{"num_hidden_layers": 9, "hidden_size": 192, "n_experts": 64, "experts_per_token": 3, "d_expert": 128, "d_shared_expert": 128, "hidden_act": "geglu", "moe_layers": [0, 1, 2, 3, 4, 5, 6, 7, 8], "router_score": "softmax", "normalize_top_k": false, "routed_scale": 6.66, "balance_loss": 0.00142, "balance_bias": true, "init_std_router": 0.0165, "lr_router": 0.0014, "num_attention_heads": 3, "num_key_value_heads": 3, "head_dim": 96, "vocab_size": 3243, "norm": "rmsnorm", "norm_place": "pre", "norm_eps": 1e-06, "positions": "rope", "rope_theta": 10000.0, "rope_fraction": 0.75, "qk_norm": false, "attn_scale": 0.102, "tie_word_embeddings": true, "parallel_block": false, "init": "uniform", "init_std_qkv": 0.044, "init_std_o": 0.0, "init_std_up": 0.044, "init_std_down": 0.0, "optimizer": "muon_variant", "learning_rate": 0.00839, "beta1": 0.95, "weight_decay": 0.012, "lr_head": 0.00732, "max_grad_norm": 0.5, "warmup_steps": 200, "schedule": "wsd", "decay_fraction": 0.256, "decay_shape": "cos", "final_lr_fraction": 0.0, "batch_tokens": 65536, "max_seq_len": 512, "doc_mask": true, "train_tokens": 388500000, "max_steps": 5929, "dataset": "wikipedia_en"}
Below are experts of layer 3 (counted from 0) of a mixture-of-experts language model. Rows are named router (the router's row for the expert) and show model dimensions 0-191. Each number is 200 + 20 x the weight over its row's rms, rounded and kept within 0 to 999.
Before each expert's rows: a language model's description of what the expert responds to. This comes from a sample of Wikipedia text that the model never trained on.

# expert 18
What it handles: Mid-word "on" and "con" pieces in Latin, Greek and technical words (ag|on|ist, dem|on|strate), plus could, would, due, not.
router,204,188,197,180,229,210,172,189,198,210,163,172,202,185,230,208,174,194,223,229,150,214,243,188,218,197,234,200,180,204,163,189,212,226,194,168,229,211,179,207,210,197,219,204,181,197,170,196,184,183,192,204,182,196,237,169,162,223,169,200,176,223,181,206,198,198,194,221,178,217,179,199,167,207,196,243,163,200,224,177,212,188,204,152,190,213,182,158,200,204,197,229,202,196,233,194,175,183,191,219,210,211,168,184,195,184,163,180,167,207,174,171,184,193,214,191,214,191,190,208,217,194,184,173,184,208,182,192,227,181,196,220,184,207,209,203,210,204,225,171,222,198,194,206,209,190,196,196,165,216,219,198,188,193,228,202,197,171,245,226,222,193,182,180,223,210,189,202,217,206,238,203,179,198,237,193,181,200,229,230,181,224,217,192,190,223,212,207,174,186,179,165

# expert 37
What it handles: Suffixes ending words, mostly ed and ing, also ent and ted, as in roll-ed, boil-ed, spell-ed, reminisc-ent, undraf-ted.
router,189,200,147,219,172,184,190,217,207,190,190,172,173,209,213,189,194,221,207,204,215,200,208,191,240,187,253,224,203,193,185,177,209,191,194,197,220,238,205,190,190,203,199,202,218,200,218,220,172,223,231,176,186,226,208,243,216,212,235,198,161,173,217,199,218,195,172,222,167,219,215,177,209,198,171,222,198,196,207,239,192,196,181,209,225,180,201,146,192,205,206,183,178,205,226,196,169,176,204,162,242,166,200,192,215,204,213,216,238,215,194,202,178,190,227,220,167,188,162,191,195,217,187,230,165,179,193,203,228,182,240,195,216,163,217,197,205,207,188,204,181,208,167,184,215,202,217,194,197,217,196,222,217,199,202,192,193,199,203,199,176,157,227,173,216,190,182,179,198,232,203,185,171,176,208,216,195,185,209,185,180,221,189,190,222,187,234,195,197,188,192,164

# expert 44
What it handles: Colons after field labels in infobox-style lists (Length:, Added to NRHP:, Occupations:), plus parentheses, semicolons, slashes and line breaks within such entries.
router,202,191,177,170,208,196,239,195,226,169,214,201,225,151,204,242,207,237,168,173,221,178,212,190,187,201,206,213,154,214,198,159,211,193,193,193,180,198,225,220,206,214,212,181,186,204,198,201,209,205,230,201,205,223,192,177,190,189,213,207,215,227,182,227,229,196,225,200,179,212,218,206,228,167,208,184,215,201,229,167,176,230,218,247,193,199,182,219,215,214,235,204,211,169,179,168,193,178,218,212,189,214,211,188,207,213,189,194,185,213,175,223,208,245,177,184,179,208,187,214,211,220,221,185,162,187,175,206,198,204,175,187,212,170,237,178,188,219,205,217,232,180,221,188,173,219,207,237,206,182,203,215,170,225,176,216,213,217,174,197,220,183,191,207,186,206,186,211,180,233,194,233,228,168,193,232,196,207,196,227,198,177,193,215,209,212,215,209,208,232,164,210

# expert 61
What it handles: Pieces of proper names and foreign words, such as k in Tur-k-ey, Bro-k-en, Ar-k-ansas, and ur, che, itz in German-like names.
router,215,224,188,250,194,213,223,185,234,207,164,210,218,224,187,193,200,209,197,190,171,175,165,210,185,188,197,197,207,209,227,197,217,169,201,210,230,198,220,209,201,184,204,233,205,246,205,185,196,192,191,233,206,189,182,206,220,197,197,179,218,219,260,200,178,197,178,166,260,206,175,160,196,181,228,187,200,188,178,199,217,173,221,199,186,197,207,189,184,218,195,192,168,203,215,215,194,197,207,220,184,184,194,201,199,182,199,178,224,172,216,183,210,191,194,218,186,157,191,206,161,196,223,199,201,200,199,223,226,212,180,197,230,224,163,203,204,185,171,198,204,178,214,193,236,219,194,188,219,216,205,186,192,241,218,204,175,242,212,228,227,193,220,201,173,194,220,257,175,172,219,172,190,228,208,191,189,206,164,186,181,195,195,206,160,229,196,212,204,198,193,209

# expert 27
What it handles: Syllables inside South Asian, Arabic and Korean names and words, e.g. Muhammad, Bahamas, Ali, Mumbai, Habibti, plus Sam, Kim, Ma.
router,219,221,207,151,186,211,159,177,201,196,200,202,200,170,212,208,196,187,202,194,174,202,183,235,184,190,188,182,256,214,210,204,178,187,209,213,257,210,223,176,203,183,230,237,227,221,200,187,234,207,219,204,206,189,189,218,195,179,188,191,216,193,224,230,212,196,184,213,229,194,204,159,251,188,188,203,199,207,195,176,209,183,209,161,199,182,194,206,198,238,225,201,200,189,224,223,174,205,189,200,191,180,199,219,221,159,170,189,219,232,216,198,202,183,211,214,223,188,191,170,200,163,219,207,151,207,234,177,163,203,219,205,211,186,178,195,178,197,218,176,214,177,212,184,229,220,190,186,185,190,202,227,177,200,168,212,186,227,187,208,212,231,212,204,157,186,227,221,204,186,232,187,184,212,207,219,203,228,186,211,179,210,219,217,187,187,204,202,175,185,238,213

# expert 16
What it handles: Prepositions and infinitive to right after verbs, participles or adjectives, as in recommended to, responsible for, made with, committed to.
router,197,182,205,204,205,246,185,230,198,172,234,178,180,189,209,226,210,224,170,197,206,229,235,189,199,165,210,200,178,183,183,197,201,230,195,218,195,210,198,232,218,206,195,186,203,161,179,225,176,192,183,211,237,214,185,155,221,209,197,203,183,218,176,191,212,222,221,202,195,184,212,227,210,190,204,192,180,163,241,190,220,191,228,170,176,220,183,183,225,222,176,229,202,208,179,203,227,237,173,179,200,182,200,164,185,213,165,188,183,245,184,194,212,211,224,186,221,227,189,201,174,185,217,164,177,169,225,206,222,207,214,211,178,204,210,207,228,222,196,177,178,246,189,197,211,217,214,231,200,225,182,174,198,185,168,169,171,194,184,212,181,202,234,205,210,184,194,182,202,218,163,206,209,191,210,200,208,193,209,213,218,174,209,207,189,183,200,160,206,196,165,186

# expert 36
What it handles: Semicolons, commas and table pipes separating list items, chemical codes or table cells, plus list-introducing verbs like include, are.
router,221,193,203,188,191,206,201,192,210,239,224,211,202,184,192,239,229,211,224,208,201,171,196,179,191,161,191,142,199,222,211,187,184,188,195,168,223,220,222,221,221,199,220,180,173,184,189,204,153,214,227,179,171,179,175,182,198,178,217,211,206,169,179,186,220,175,213,203,207,216,225,166,231,179,177,207,203,238,221,151,167,230,252,201,176,178,184,187,207,209,245,182,225,236,180,190,211,197,208,217,180,207,200,217,189,222,214,212,193,176,230,209,226,183,187,198,187,211,180,216,189,214,208,198,167,192,211,216,220,187,218,182,210,184,241,220,226,219,219,169,176,228,215,217,182,208,207,208,188,226,216,180,190,192,194,193,210,214,219,187,235,185,185,202,198,192,186,193,193,199,201,235,216,202,170,182,234,210,217,201,225,176,182,217,186,194,211,186,189,190,230,206

# expert 51
What it handles: Lone consonant pieces r, g, d, n inside or starting words, as in bodyguard, fledgling, Cambridge, thriving, wedding, God.
router,155,177,217,193,209,185,203,185,174,201,215,185,185,225,196,191,183,201,209,174,177,222,206,207,238,168,212,173,213,226,180,178,161,178,201,180,201,189,186,190,208,202,168,224,214,176,218,184,194,200,194,196,208,176,190,184,196,237,214,168,203,186,209,183,185,217,210,168,176,199,211,217,198,210,231,177,210,201,170,209,193,232,215,202,180,195,199,177,191,198,205,195,180,165,195,194,193,190,227,207,238,182,197,253,217,206,179,218,205,209,211,216,205,180,208,220,197,175,239,222,205,170,204,242,187,175,193,225,208,193,173,175,169,169,185,218,207,206,173,213,206,206,202,185,230,180,175,230,204,187,208,171,218,193,155,190,208,225,197,158,175,164,206,215,170,249,206,247,194,214,199,179,181,234,233,190,213,177,219,195,220,201,192,225,183,225,216,184,186,206,210,222

# expert 52
What it handles: The space-pipe between cells inside table rows, usually after a year or number, plus semicolons in year lists.
router,182,194,191,202,232,231,224,165,192,194,207,174,233,187,166,228,215,231,218,180,181,223,200,206,178,172,197,188,197,175,230,190,182,175,193,163,214,221,208,201,225,216,208,176,195,158,181,227,204,223,208,169,225,218,184,158,227,185,202,216,187,191,188,235,203,187,226,215,191,218,230,223,214,179,202,197,228,182,232,180,201,232,204,193,196,155,192,181,168,172,225,191,224,171,171,208,219,187,201,215,215,169,232,172,214,211,224,197,194,213,179,218,228,178,210,182,173,205,187,232,188,216,235,186,168,196,210,176,169,204,200,191,202,210,215,212,198,213,211,183,177,204,221,190,189,218,223,220,220,222,180,210,219,193,201,172,169,204,202,206,172,207,162,208,175,234,191,212,182,232,210,176,208,190,199,210,178,220,204,172,189,184,227,167,172,200,187,216,183,203,212,179

# expert 12
What it handles: Verb-ending pieces like -ed, -ing, -ated completing a split verb stem, plus whole participles, e.g. resign|ing, inter|red, released.
router,211,203,181,223,201,186,190,222,191,184,175,178,179,239,211,166,192,225,235,227,197,189,234,202,218,183,208,210,171,193,197,200,167,227,191,163,164,202,205,211,209,186,186,184,170,205,207,242,197,205,221,172,172,215,222,204,213,218,197,186,165,203,198,194,220,207,186,217,181,223,193,175,217,223,159,181,203,215,215,211,188,224,174,218,218,200,217,187,193,195,217,177,181,200,238,177,211,221,199,188,230,221,195,212,226,199,196,196,177,198,211,219,185,243,219,169,161,194,174,173,205,205,192,196,172,200,223,222,194,173,251,245,198,199,220,176,191,217,183,218,189,214,182,222,231,224,197,236,199,226,213,211,207,172,212,219,168,195,202,227,199,170,209,198,218,192,154,156,207,227,206,218,197,179,231,197,216,162,189,191,182,208,185,195,210,190,209,216,176,213,185,180

# expert 17
What it handles: Raw byte pieces of Greek, Arabic, Hebrew, Thai, Cyrillic and CJK text, plus century, historical, ical and year digits like 19.
router,229,197,205,180,189,209,208,192,193,227,178,224,215,210,191,211,208,172,205,183,187,204,212,204,192,219,211,212,173,192,171,212,205,177,201,209,203,188,212,202,193,209,208,237,190,170,190,192,189,214,214,178,175,191,136,233,152,162,201,201,167,232,180,205,209,168,194,197,218,187,200,187,185,218,217,170,190,237,172,190,174,197,193,186,176,202,150,220,190,207,170,233,192,229,175,182,157,207,187,223,182,166,254,168,176,173,192,217,192,238,219,179,204,198,203,194,224,188,204,207,239,208,203,214,185,229,216,224,225,219,202,173,180,210,188,179,150,247,179,225,205,221,205,215,215,195,195,186,181,192,166,192,207,182,209,203,218,208,198,218,187,204,196,202,173,221,203,232,210,193,220,228,202,231,192,190,187,185,207,175,201,188,208,195,177,194,227,191,188,199,191,171

# expert 14
What it handles: Inner word pieces like in, it, iv, ic inside longer Latinate words, such as dim-in-ish, connect-iv-ity, Metropol-it-an, de-orb-it.
router,207,223,177,215,210,171,210,216,205,204,196,169,181,225,201,203,174,204,231,224,155,177,223,203,208,228,186,188,241,212,198,162,199,180,195,194,221,165,191,200,214,195,203,188,179,230,200,179,184,192,224,236,202,183,227,180,191,247,188,165,191,202,197,178,242,209,174,178,198,211,186,241,193,225,199,226,194,232,190,229,235,203,204,218,189,179,213,184,192,213,190,208,235,204,203,217,176,210,201,210,193,217,179,206,190,220,236,229,172,185,213,197,230,209,177,191,176,189,201,188,233,194,180,224,220,200,169,201,203,196,185,202,210,181,173,220,178,239,185,179,205,195,172,205,149,201,233,183,181,225,191,208,196,169,229,220,232,207,198,210,162,211,215,188,223,234,182,226,215,225,193,180,201,182,198,179,184,195,172,202,226,208,210,228,220,170,195,175,193,224,214,199

# expert 1
What it handles: Commas, and, that, which, who, and auxiliaries such as have or has joining clauses, e.g. "suggest that", ", which are".
router,221,189,184,209,184,222,202,219,220,219,228,208,217,219,201,185,192,225,177,188,210,195,185,165,203,197,234,210,194,203,204,186,204,188,184,216,199,190,187,238,180,176,178,173,167,159,174,207,190,209,187,196,219,224,221,201,161,206,217,227,206,201,180,195,192,194,234,207,227,224,173,225,222,210,208,221,192,208,192,175,219,206,210,191,180,217,220,229,172,215,223,220,233,186,173,180,235,188,177,202,179,191,189,202,232,208,179,215,205,208,207,226,206,206,209,189,233,216,164,210,172,220,214,148,232,172,205,179,242,193,197,214,176,203,233,170,212,202,185,201,186,217,216,235,206,188,233,214,179,193,182,209,204,169,187,182,209,212,170,206,192,243,163,169,227,210,167,184,178,208,198,220,239,176,197,187,212,158,211,228,212,190,200,183,159,209,226,219,193,185,201,194

# expert 3
What it handles: Nouns like song, album, show, film, program, new after "the/a", plus the word piece "ro" in throwing, troops, mushrooms.
router,176,204,190,217,200,176,191,209,199,212,225,216,202,221,193,194,202,182,212,177,217,200,185,194,195,175,193,213,231,185,165,177,208,204,184,178,217,204,210,197,216,215,192,205,236,198,171,203,179,206,200,211,202,192,201,213,199,226,241,200,178,217,184,162,227,218,203,211,206,192,187,208,197,190,204,197,215,193,224,179,191,234,186,191,190,190,227,211,209,236,177,174,219,232,195,225,205,217,225,165,150,200,182,215,220,187,198,159,188,180,171,218,213,216,197,221,239,211,231,173,183,221,245,170,212,232,196,251,196,182,213,208,186,216,189,223,209,159,222,171,178,215,219,215,210,178,193,174,169,202,220,186,202,214,190,188,225,184,192,167,235,189,199,207,178,208,199,179,204,158,226,218,199,236,177,190,206,222,208,215,203,252,157,196,222,186,210,235,182,204,217,233

# expert 39
What it handles: Function words and dashes in biographical family text: "of" after daughter/son, "died in", birth–death dashes, and kinship words like son, father, married.
router,220,158,203,168,245,199,206,185,198,233,208,214,206,187,175,200,231,213,175,199,209,194,213,176,200,216,240,199,188,239,188,227,223,229,206,214,176,180,215,226,221,223,205,219,198,157,170,192,219,254,181,188,238,206,145,199,192,199,197,220,181,203,201,202,196,205,226,167,217,209,184,199,174,168,198,184,194,182,199,191,193,191,214,163,184,172,174,214,182,175,213,213,181,208,210,185,210,205,182,164,216,202,167,168,207,173,196,209,195,235,167,188,218,215,199,199,195,189,179,221,221,204,179,179,182,200,211,200,209,197,164,193,172,180,218,192,167,220,179,198,213,175,206,187,237,196,194,206,204,201,143,170,189,220,210,162,202,214,187,191,226,194,169,209,181,214,219,221,205,210,195,225,216,169,206,194,179,184,228,200,203,203,193,181,161,197,215,181,195,183,198,203

# expert 11
What it handles: Country, region and institution name words in geographic or political context: United States, County, League, National, and endings like -ia, -ian.
router,172,180,216,194,228,196,177,181,190,249,181,194,189,187,213,176,197,187,199,191,214,211,186,168,183,220,223,184,187,212,190,225,214,209,198,172,167,186,228,210,203,223,175,223,172,200,164,188,255,164,184,221,194,214,183,198,214,192,210,189,179,196,157,227,171,179,188,216,222,189,177,203,194,148,187,171,211,215,191,194,198,196,199,171,190,230,184,238,197,179,197,224,195,212,193,189,213,238,189,157,172,210,192,191,221,185,191,192,187,216,193,186,190,236,203,192,238,206,205,217,213,211,194,198,211,203,210,203,165,200,165,158,222,211,200,184,182,170,221,184,216,216,209,204,220,166,188,186,221,190,207,205,182,200,209,210,229,192,219,184,214,196,196,229,233,178,225,213,203,193,170,225,234,209,181,219,177,225,219,182,181,187,199,174,236,236,186,193,171,181,180,221

# expert 20
What it handles: Win and win in sports statistics lists (Win–loss record, Last win), medal tally words like bronze, Total, plus scores and table separator rows.
router,201,216,186,213,235,217,221,172,257,200,200,185,229,196,189,241,204,217,197,213,187,165,213,169,185,228,203,195,184,180,212,198,222,222,215,200,184,205,241,183,212,210,210,214,192,139,195,223,154,202,183,201,212,202,217,212,220,200,232,219,185,180,198,177,208,186,233,214,201,197,186,204,210,187,176,233,209,218,222,169,240,201,249,183,208,229,206,235,218,202,203,175,191,175,207,165,187,215,187,235,152,190,197,202,158,182,164,215,170,207,177,180,206,212,181,206,176,217,200,186,199,216,191,193,210,209,209,194,186,219,206,200,202,235,189,207,230,202,207,207,201,202,218,195,221,196,187,204,181,232,204,204,203,192,232,195,200,217,196,191,187,203,191,160,188,240,213,221,208,195,197,228,212,175,158,230,191,211,190,174,225,205,198,203,198,202,189,155,232,222,222,193

# expert 21
What it handles: Endings like y, at, as, ats after w/h starts and other stems: what, wheat, WhatsApp, whereas, whether, Jeremy, unfussy.
router,215,197,207,202,167,163,222,229,210,150,206,187,195,161,186,183,189,195,225,211,190,197,171,203,223,193,177,207,192,194,186,218,195,216,204,205,202,221,193,169,214,196,184,221,176,215,189,192,222,216,192,206,172,209,225,214,182,209,231,199,216,184,229,209,191,197,171,212,201,189,220,151,211,220,177,233,231,190,186,223,216,158,201,199,193,184,233,182,155,188,221,181,251,198,196,185,187,185,210,238,234,214,201,212,203,180,195,191,224,190,181,191,172,177,161,203,204,209,181,214,175,210,170,183,172,191,206,187,223,185,203,222,208,180,188,173,189,170,167,172,222,158,197,250,224,191,189,187,234,160,174,214,180,163,199,169,213,171,176,189,210,219,179,187,207,183,187,201,217,184,216,203,179,215,213,189,205,192,209,225,196,210,201,202,179,179,235,202,200,188,209,224

# expert 28
What it handles: Short pieces in the middle of split words, especially after st or b, as in Stadion, strikingly, strengthening, canopy, bop.
router,204,190,176,201,187,184,169,208,222,190,185,179,202,203,180,186,190,175,187,218,211,189,170,207,202,181,226,240,216,185,200,180,197,169,195,206,215,185,172,185,186,223,215,210,235,218,193,165,181,206,216,187,192,178,207,230,184,186,204,220,225,175,240,183,202,186,186,200,153,191,206,184,188,222,228,198,207,230,197,233,180,196,183,227,192,178,233,168,176,208,196,192,193,169,198,226,169,198,236,215,202,195,216,204,199,203,179,210,211,201,239,177,188,188,190,230,170,170,205,236,213,187,199,219,233,189,232,222,213,177,167,204,201,173,213,250,186,224,193,225,209,197,198,177,206,202,174,177,191,222,207,219,228,222,198,212,214,189,196,207,161,181,193,173,186,224,217,193,222,186,180,194,191,236,208,160,206,192,160,157,214,171,229,178,212,210,203,220,207,200,231,173

# expert 4
What it handles: Final pieces of split longer words, mostly Latinate noun or adjective endings like -ine, -ion, -ity, -ure (famine, structure, coastline).
router,202,214,226,182,174,177,212,217,212,155,195,210,179,226,208,179,181,172,205,238,188,190,213,220,244,233,202,183,178,211,165,216,224,239,211,231,170,170,209,193,180,172,214,175,186,241,194,221,226,194,191,226,199,188,187,212,227,190,181,206,174,187,169,196,174,167,180,211,196,186,178,195,199,228,167,211,205,238,179,212,212,220,191,211,210,225,194,209,201,203,184,226,247,229,222,207,167,234,194,197,232,234,207,170,208,190,221,213,223,191,204,199,208,173,186,187,221,220,184,175,195,183,192,182,220,225,163,195,182,186,231,210,196,175,208,168,199,233,184,226,181,191,194,240,199,197,215,192,210,203,212,207,181,200,162,199,229,207,174,189,202,224,226,212,221,182,202,211,184,234,205,219,205,177,215,194,180,183,202,162,179,216,204,211,208,169,199,202,193,191,198,190

# expert 47
What it handles: Sentence-ending periods, often before The, He or It, and word-final or inner s pieces, as in thugs, Jobs, Bobsleigh.
router,206,169,169,203,209,221,186,248,191,190,203,200,177,233,211,192,184,210,221,154,224,200,181,181,210,160,204,199,224,217,199,210,186,190,195,227,200,189,198,171,207,203,161,202,188,188,214,187,208,230,200,196,193,228,185,178,200,211,208,194,226,224,238,178,173,211,174,214,158,214,177,213,229,168,223,168,214,197,219,177,194,189,199,202,164,183,190,165,217,213,183,203,210,217,188,196,213,162,200,224,204,200,206,187,173,217,201,192,197,166,188,240,182,200,192,181,161,207,197,205,208,228,206,208,201,164,224,184,181,215,183,211,173,213,221,177,244,193,193,207,214,169,210,171,212,215,208,227,208,248,220,211,219,247,196,185,212,205,194,190,198,197,211,224,178,187,179,179,161,230,191,184,184,169,187,202,232,204,208,219,194,181,159,224,205,194,171,225,227,217,213,186

# expert 26
What it handles: Number words and determiners after prepositions or articles in prose, such as one, two, every, half, some, most, and time in for a time.
router,190,194,201,202,180,178,203,205,217,205,222,200,190,214,209,179,181,163,178,196,220,209,178,193,238,196,199,178,203,202,178,222,200,232,190,228,200,178,234,229,206,160,186,201,195,180,194,205,206,240,156,238,207,187,220,201,217,184,185,218,215,206,180,191,211,212,178,176,187,215,238,174,193,199,174,212,173,236,169,194,223,186,180,172,202,200,192,233,197,221,207,176,195,211,170,180,191,237,185,203,203,247,200,200,193,184,183,176,164,229,154,207,202,213,186,177,219,205,158,174,203,223,187,179,227,195,172,185,186,180,228,208,196,224,211,199,198,192,186,225,176,197,230,228,227,189,168,171,201,184,222,216,184,175,184,167,204,171,168,221,234,234,177,196,214,184,199,175,183,203,213,225,229,182,188,201,224,170,203,220,202,221,205,184,177,194,191,222,181,204,182,196

# expert 2
What it handles: The prepositions in, of, within, on after nouns or at sentence start (In March), plus thousands-separator commas in numbers and date commas in tables.
router,172,183,175,196,221,241,184,225,191,202,227,207,200,219,206,231,196,215,165,189,223,195,203,173,194,220,155,192,208,178,208,198,161,204,191,173,189,199,200,242,231,217,202,173,159,170,228,215,190,194,184,204,202,245,207,193,214,170,229,234,196,216,212,184,204,196,224,226,209,232,204,217,164,169,197,174,215,214,208,202,223,193,217,188,157,218,205,212,192,151,203,205,203,207,197,225,241,205,180,188,207,207,203,177,229,207,192,204,198,221,225,188,196,224,224,177,210,197,198,238,210,220,220,172,185,197,204,191,175,230,178,179,171,184,213,183,211,229,211,183,186,185,186,220,162,188,197,233,172,199,215,192,172,196,219,189,181,199,189,170,177,198,205,206,213,172,201,179,203,211,159,214,208,180,200,202,150,165,226,216,211,206,196,166,197,189,185,224,188,199,181,199

# expert 54
What it handles: Articles and possessives after prepositions or verbs, starting a noun phrase: of the, on an, his, its, their.
router,187,168,189,216,196,199,202,213,212,197,243,186,193,204,193,234,212,192,183,197,228,226,193,164,198,198,178,204,186,206,197,224,171,194,181,228,173,169,175,249,220,197,199,155,176,187,228,220,195,209,223,186,227,231,227,200,195,228,190,217,217,234,220,183,218,222,224,179,186,219,201,217,211,221,236,239,225,174,185,188,221,216,215,187,207,203,206,212,206,166,193,221,180,179,173,224,242,230,219,188,217,216,186,194,201,205,189,189,196,234,167,206,171,204,203,193,190,223,177,201,185,221,175,187,215,190,212,173,232,213,194,206,187,196,214,227,212,211,219,217,181,223,237,158,172,214,191,209,230,157,208,196,183,159,185,205,206,231,178,217,202,206,188,186,230,199,192,206,175,212,199,178,210,179,194,198,198,194,242,196,202,215,232,164,192,210,179,191,168,195,190,212

# expert 15
What it handles: Inner pieces of Latinate English words such as ig, em, im, iz, as in emigrants, intriguing, condemned, stigma, preliminary.
router,211,186,215,162,184,196,195,197,206,187,179,224,184,223,189,175,173,175,194,200,191,212,219,238,167,227,207,175,241,216,197,203,181,214,213,240,233,155,203,178,155,201,236,220,226,202,204,222,206,194,212,201,179,202,229,211,219,190,169,186,187,219,173,201,181,228,192,213,190,185,170,211,185,229,208,203,187,202,219,199,197,202,170,234,218,188,208,195,248,190,196,222,183,200,210,174,209,159,188,209,213,183,202,225,197,194,214,207,216,205,212,170,220,166,198,231,168,176,214,170,161,169,205,229,212,191,213,229,180,224,199,191,246,198,195,185,218,212,195,182,185,204,171,210,216,212,201,164,151,189,217,185,174,221,197,225,189,179,238,212,170,214,228,197,181,213,223,222,220,202,200,198,195,246,217,212,194,185,201,176,196,192,202,223,225,210,197,191,207,189,201,206

# expert 19
What it handles: Word-internal pieces after a short opening like f, p or sp, e.g. prof-il-ing, conf-ir-med, unve-il-ed, followed by ing or ed.
router,253,218,199,209,228,180,234,196,216,176,196,256,191,218,198,192,175,174,210,218,205,181,183,229,234,211,223,226,198,180,222,184,202,183,220,191,214,218,204,206,192,189,216,211,216,207,170,173,188,201,232,194,184,202,211,168,199,226,220,177,208,206,204,208,180,215,160,192,181,195,181,188,194,251,193,187,214,205,236,219,190,204,181,204,195,202,223,210,224,228,204,181,211,207,214,226,211,170,224,221,210,179,203,200,211,171,228,166,213,173,208,214,207,200,197,204,212,207,213,196,202,168,188,186,232,205,195,205,245,211,211,228,186,199,170,174,201,168,229,204,195,201,206,222,220,228,187,202,204,180,224,183,245,202,189,228,205,181,202,228,179,183,234,181,219,192,220,198,186,201,216,184,178,237,221,171,211,163,158,169,245,179,181,185,182,179,205,226,212,197,196,220

# expert 59
What it handles: Geographic coordinate and unit symbols like °, ′, km, mi, °N, plus slashes and parentheses in infobox areas and coordinates.
router,192,214,186,174,223,209,231,184,211,235,206,220,219,166,228,220,218,206,187,213,203,204,169,197,176,216,202,213,181,242,177,254,212,177,212,212,198,197,215,186,203,192,187,205,196,193,201,194,186,210,160,162,216,177,220,217,196,178,203,201,196,218,161,207,208,192,222,198,211,170,213,166,190,220,169,193,184,203,238,177,200,175,229,179,183,211,152,211,201,191,176,167,202,226,233,182,168,180,204,186,167,182,217,193,216,193,210,179,184,203,235,188,226,219,148,185,248,190,209,217,207,216,170,225,209,196,205,210,205,215,225,163,209,227,205,194,163,227,224,225,210,231,227,220,206,174,195,184,190,206,197,217,198,210,190,199,240,201,212,210,178,208,204,213,187,160,197,170,234,182,191,202,186,214,185,184,198,214,196,175,199,190,204,209,195,183,180,162,216,226,208,188

# expert 41
What it handles: Line-initial hyphens starting bullet items and pipe characters starting table rows, plus hyphens within compounds like daughter-in-law.
router,198,177,216,172,196,226,184,215,179,192,192,187,188,187,195,216,220,224,207,203,207,176,179,206,195,194,175,240,199,163,214,204,192,227,198,200,189,208,200,227,170,184,234,174,169,185,200,197,202,221,235,196,242,207,200,162,209,213,199,217,191,193,234,213,222,180,182,210,191,221,197,227,155,205,182,187,179,178,201,226,212,216,197,203,194,209,175,203,226,161,238,166,194,208,170,208,212,179,226,171,201,190,194,226,191,216,216,207,171,237,171,156,201,168,231,179,192,238,221,227,190,223,205,205,205,184,216,179,195,216,197,181,198,192,206,171,219,219,206,209,196,181,208,173,187,209,203,175,232,194,199,194,174,203,218,197,227,196,177,220,202,221,233,188,210,231,181,195,260,167,185,204,195,245,227,186,208,198,212,174,218,229,172,196,207,218,200,166,207,167,211,189

# expert 29
What it handles: Sports words like game, play, goal (go-), player, behind, plus frequent function words the, a, his in general prose.
router,174,237,206,215,175,213,187,179,219,202,215,196,237,188,206,179,217,178,226,212,193,220,201,227,218,165,217,182,180,175,237,225,203,212,204,181,194,234,197,215,204,188,237,193,202,162,201,204,178,214,212,204,211,220,215,199,184,218,169,190,216,156,175,216,215,222,204,186,217,172,192,218,215,153,189,220,203,182,195,185,249,222,210,194,237,233,210,220,205,207,231,192,205,195,180,159,215,220,222,213,211,197,208,210,173,169,163,183,193,194,174,182,168,228,181,219,198,213,218,178,176,216,203,226,206,240,217,205,204,200,220,229,219,218,194,222,217,155,222,214,199,232,222,203,214,199,181,167,183,202,208,178,208,210,197,205,212,156,191,188,218,214,156,201,212,199,185,178,161,173,188,202,226,181,185,215,214,203,206,211,203,190,174,170,212,203,193,202,199,223,232,206